From a checkpoint of a small mixture-of-experts model trained on Wikipedia.
Experts: 32 experts in each of 7 layers, 304 SwiGLU neurons an expert.
Training: a variant of Adam for the experts, 639M tokens, 4876 steps.
Below are experts of layer 11 (counted from 0) of a mixture-of-experts language model. Rows are named gate (a neuron's input weights, with its number), up (a neuron's input weights, with its number), down (a neuron's output weights, with its number) and show model dimensions 0-127. Each number is 200 + 20 x the weight over its row's rms, rounded and kept within 0 to 999.
Before each expert's rows: a language model's description of what the expert responds to. This comes from a sample of Wikipedia text that the model never trained on.

# expert 24
Description: Foreign-name word endings. Inner and final pieces of Romance and other foreign words and names, such as tro-is, Gra-ci-ela, Cap-iro-ssi, Chê-nes.
gate4,199,198,185,154,208,194,219,202,211,168,227,199,249,235,200,199,198,208,232,180,177,174,198,157,187,230,194,228,200,201,205,194,207,181,195,206,175,229,191,227,207,232,206,223,236,209,183,190,175,235,226,226,199,211,171,191,189,248,210,186,194,192,189,223,169,217,167,208,191,208,204,208,165,213,219,196,202,180,197,197,156,187,192,234,193,204,217,189,203,193,182,185,201,202,202,199,177,183,174,216,170,192,193,184,201,184,212,208,204,185,210,230,182,226,169,237,185,195,177,213,241,230,207,190,170,180,184,192
up4,202,227,215,199,230,188,193,215,200,217,194,186,212,206,217,181,181,232,219,225,194,233,195,202,191,210,191,184,210,229,215,224,195,185,186,238,162,171,215,199,214,222,180,205,183,208,204,208,251,228,207,187,212,172,181,213,171,206,207,183,194,188,197,199,183,185,142,198,167,178,235,175,207,194,230,190,215,193,198,171,186,208,144,187,177,217,231,208,182,171,213,203,218,193,216,189,187,202,224,204,177,197,194,180,243,196,205,210,201,201,171,205,182,209,170,248,215,186,213,190,231,193,199,216,199,196,222,240
down4,240,186,180,189,197,202,187,179,203,186,210,224,207,234,154,228,211,191,223,227,220,225,185,193,200,236,189,208,191,176,180,216,203,223,204,179,179,188,199,223,181,167,155,195,191,172,201,196,206,186,204,205,214,195,229,252,173,212,208,208,224,169,201,191,166,187,190,204,177,228,194,262,188,193,210,185,202,204,179,217,183,213,217,184,191,199,211,218,225,186,217,209,210,201,198,205,223,211,214,208,203,189,180,235,185,172,226,188,181,223,194,201,191,223,221,220,201,205,183,223,212,177,155,196,224,187,208,152

# expert 13
Description: Movement and action verbs. Past-tense verbs and directional particles after was, to or and, such as moved, led, took, up, back, and off.
gate4,185,147,202,187,222,200,227,187,228,176,197,177,229,206,239,192,205,206,234,205,184,216,200,203,209,194,209,185,191,193,183,261,195,236,231,203,173,178,196,216,208,190,204,217,196,191,213,189,194,187,178,182,197,220,230,169,202,196,206,203,196,199,181,194,170,208,234,201,191,174,185,157,166,198,183,194,211,207,186,212,197,191,179,274,201,235,179,213,209,222,208,186,189,160,198,177,208,185,180,171,175,180,188,209,166,206,195,200,197,191,231,218,202,199,208,220,209,180,202,195,191,199,211,200,210,179,153,220
up4,219,219,167,177,185,199,194,215,157,206,201,207,152,197,178,202,238,201,199,190,195,213,202,216,256,192,217,168,199,215,194,211,202,210,202,190,179,228,188,160,176,222,222,201,219,197,199,204,178,200,187,211,208,169,190,214,189,199,214,177,208,201,224,163,201,166,174,201,207,237,177,232,205,181,191,213,232,209,215,156,193,203,193,182,192,195,209,185,205,205,199,216,214,193,194,182,190,207,199,148,202,198,225,212,199,243,190,189,186,141,183,209,201,191,176,200,200,218,213,215,163,203,182,192,183,213,182,251
down4,186,199,176,206,218,219,188,179,192,177,223,213,195,194,172,190,195,220,188,210,216,188,186,196,228,222,215,185,181,215,187,223,174,197,187,230,197,180,219,198,186,202,172,213,188,214,179,236,151,214,193,203,200,187,174,176,138,201,262,223,186,204,237,225,198,175,189,210,206,202,216,223,195,204,213,229,239,228,194,204,198,187,188,180,157,182,191,215,180,204,155,236,209,153,213,186,169,196,191,226,187,193,205,220,185,194,224,186,220,222,192,217,203,195,212,207,197,200,214,191,204,242,208,207,216,206,201,219

# expert 23
Description: Mid-word syllables. Short syllable pieces in the middle of longer or foreign words, e.g. in-no-cence, an-no-yed, ub-i-quitin, Terri-to-ries.
gate0,215,186,207,204,194,202,230,209,190,193,236,190,222,226,206,204,217,166,190,189,184,193,219,173,244,216,185,197,192,196,193,197,202,164,186,190,237,202,198,202,219,208,185,201,205,182,230,167,192,224,185,196,180,194,201,202,195,223,197,257,158,229,201,202,197,203,152,183,199,157,191,206,190,190,168,200,189,185,202,176,234,220,233,222,199,203,194,205,211,185,169,179,224,204,200,229,224,228,138,192,203,194,199,216,195,191,224,208,211,174,194,190,193,240,218,167,201,216,181,186,214,177,200,195,191,176,159,221
up0,247,177,191,198,176,225,210,181,209,226,206,206,224,229,198,219,152,186,202,227,208,213,181,196,192,183,231,217,174,195,221,217,202,236,165,208,195,205,188,181,178,191,166,187,155,188,203,201,207,188,204,185,197,237,195,214,178,171,223,179,221,206,190,185,210,193,218,192,229,182,223,237,196,199,180,197,215,190,231,192,183,206,175,197,166,176,183,191,207,210,192,215,193,205,218,215,195,185,176,196,184,204,176,226,202,184,245,172,244,168,233,190,189,216,209,199,191,207,205,206,171,158,231,178,201,223,221,213
down0,221,174,205,191,204,215,222,197,226,187,215,223,191,166,208,181,193,206,199,223,210,226,198,228,173,175,171,170,193,169,166,232,227,182,202,162,228,194,234,157,192,217,195,208,217,225,199,219,203,173,171,184,184,170,201,204,188,158,188,188,209,173,200,178,195,214,194,199,223,234,186,181,216,209,202,207,226,204,214,179,165,195,206,193,188,172,198,196,174,168,202,221,215,198,232,213,217,223,206,237,194,203,213,227,174,210,193,201,188,197,204,213,230,235,206,193,217,199,203,177,207,201,237,210,182,241,240,178

# expert 0
Description: Mid-word name fragments. Word-piece syllables inside proper names and titles, often after a capital, such as Th(ibodaux), H-amp-ton, S-ton-ie, Love.
gate4,236,217,219,198,217,207,206,200,194,165,197,198,173,140,241,233,209,194,211,178,194,209,208,204,208,168,209,186,180,195,178,167,201,187,198,229,207,183,197,166,198,189,217,218,208,200,167,147,188,187,209,208,203,226,184,190,242,177,202,188,194,221,186,193,204,162,184,194,201,196,227,174,210,160,207,215,210,198,201,209,174,215,168,183,202,235,212,229,190,201,183,214,228,170,197,172,205,176,204,225,184,212,197,202,211,193,253,193,177,171,201,206,213,204,216,177,217,222,197,209,220,216,225,205,188,164,170,196
up4,205,199,210,210,207,184,219,174,219,175,187,199,234,213,174,215,203,193,206,220,193,188,221,176,202,224,210,203,191,207,210,213,176,179,217,194,177,192,222,209,217,213,178,211,215,184,235,240,182,228,205,225,199,171,198,203,168,213,237,209,178,157,246,203,225,204,186,198,179,198,172,196,200,173,201,225,207,217,185,232,246,158,245,194,183,186,201,186,213,215,221,206,226,205,234,196,211,212,198,195,221,195,232,241,193,238,205,216,204,179,217,237,192,171,189,213,234,199,207,180,215,184,196,227,199,210,188,230
down4,191,183,208,211,209,188,199,205,229,226,209,200,199,218,204,194,186,209,192,213,177,197,162,188,182,202,161,185,192,209,200,210,205,221,205,215,211,214,204,199,196,197,211,215,203,263,199,199,203,190,230,184,186,224,199,198,203,220,195,204,201,217,193,215,192,159,220,159,213,211,199,216,226,176,182,175,181,242,196,173,208,219,208,182,216,190,208,195,156,158,196,187,226,186,181,204,175,220,223,221,223,242,214,171,244,201,224,256,206,208,215,197,195,175,182,199,192,209,214,195,219,215,217,190,180,227,135,210

# expert 4
Description: Germanic and European name endings. Word pieces ending European place and personal names, often German or Scandinavian, such as -dorf, -burg, Strømsgodset, Ellington, and Lane.
gate4,164,168,185,219,225,216,174,195,225,235,233,219,194,209,208,217,210,206,196,192,176,210,192,210,215,216,188,209,187,204,222,216,204,199,200,192,222,169,193,239,166,221,202,219,212,205,189,178,185,201,199,198,239,172,217,190,176,198,192,234,193,189,205,182,198,202,206,233,214,228,218,178,162,206,200,246,183,194,217,194,174,199,174,183,224,237,229,193,189,177,151,199,183,186,177,213,196,209,185,173,195,174,190,194,168,207,210,181,203,206,210,190,220,202,178,201,165,215,168,209,181,204,182,222,219,258,173,219
up4,177,209,193,193,205,196,199,186,216,149,196,202,191,155,212,197,160,223,205,142,164,201,203,184,176,194,228,208,187,192,206,185,174,208,206,185,187,186,169,194,224,204,176,197,218,224,206,191,191,200,204,174,198,190,231,196,179,195,213,177,185,205,219,237,199,227,215,219,176,208,193,177,205,201,228,204,185,222,174,233,167,209,186,218,254,167,208,191,187,204,183,182,201,215,219,218,219,184,161,196,184,209,203,184,186,180,216,189,209,175,173,172,190,171,163,198,184,183,215,231,196,186,188,170,232,225,192,187
down4,211,172,167,210,173,199,187,187,176,240,194,215,190,178,200,249,233,214,196,211,193,198,259,218,209,202,191,203,174,213,179,193,211,227,155,170,201,193,182,193,182,208,183,202,144,228,191,225,204,181,203,230,222,218,192,219,216,209,220,211,194,210,192,226,165,204,189,170,193,207,222,190,187,165,222,205,206,163,202,169,185,193,203,180,195,192,210,237,189,197,229,197,216,206,181,189,219,217,178,225,214,208,197,209,210,217,214,194,180,183,247,197,160,177,220,200,187,170,171,207,190,204,208,181,199,210,187,199

# expert 19
Description: Nationality adjectives. Nationality and country adjectives and plural -s, plus possessives, such as German, Soviet, South Korean, American, his, and their.
gate5,207,180,208,195,218,195,198,186,233,215,201,179,199,202,204,182,191,190,172,157,193,194,194,190,231,207,205,158,153,184,206,174,181,183,212,206,168,216,207,232,211,197,177,219,198,215,209,190,209,215,218,187,170,190,146,203,173,185,238,197,197,223,208,202,212,224,171,174,174,201,202,211,178,224,226,166,177,202,214,231,162,194,204,219,177,195,155,214,219,191,200,197,231,203,223,179,172,214,188,217,188,198,205,172,192,187,218,230,203,180,208,211,184,201,209,166,218,208,183,190,203,169,209,202,240,195,251,203
up5,204,194,218,181,176,192,201,199,158,215,190,183,196,191,226,206,187,223,181,221,201,216,210,202,190,172,215,197,203,219,219,204,200,201,184,233,232,197,187,155,168,231,225,187,208,206,208,193,191,211,228,228,219,195,228,217,225,217,193,178,197,199,209,172,208,201,194,189,222,183,181,165,197,202,172,212,250,180,201,215,167,217,206,201,197,202,219,178,204,173,194,191,224,215,190,195,185,199,197,193,204,189,203,220,272,212,185,200,212,221,213,146,216,213,164,220,194,188,203,203,134,193,216,169,189,224,186,213
down5,202,221,192,231,205,226,218,191,221,187,174,186,183,208,212,197,186,190,155,182,169,149,193,206,183,235,234,193,196,193,199,164,208,191,192,205,238,207,223,228,198,194,163,205,189,199,204,184,206,227,217,206,177,208,213,205,236,166,206,212,186,216,227,199,159,192,202,197,192,198,201,218,218,212,213,188,205,200,222,211,200,239,238,195,178,188,169,187,208,222,212,217,213,187,189,211,221,189,216,182,251,203,150,184,159,204,186,201,161,195,201,232,186,209,204,181,198,222,199,213,220,188,201,186,230,178,179,228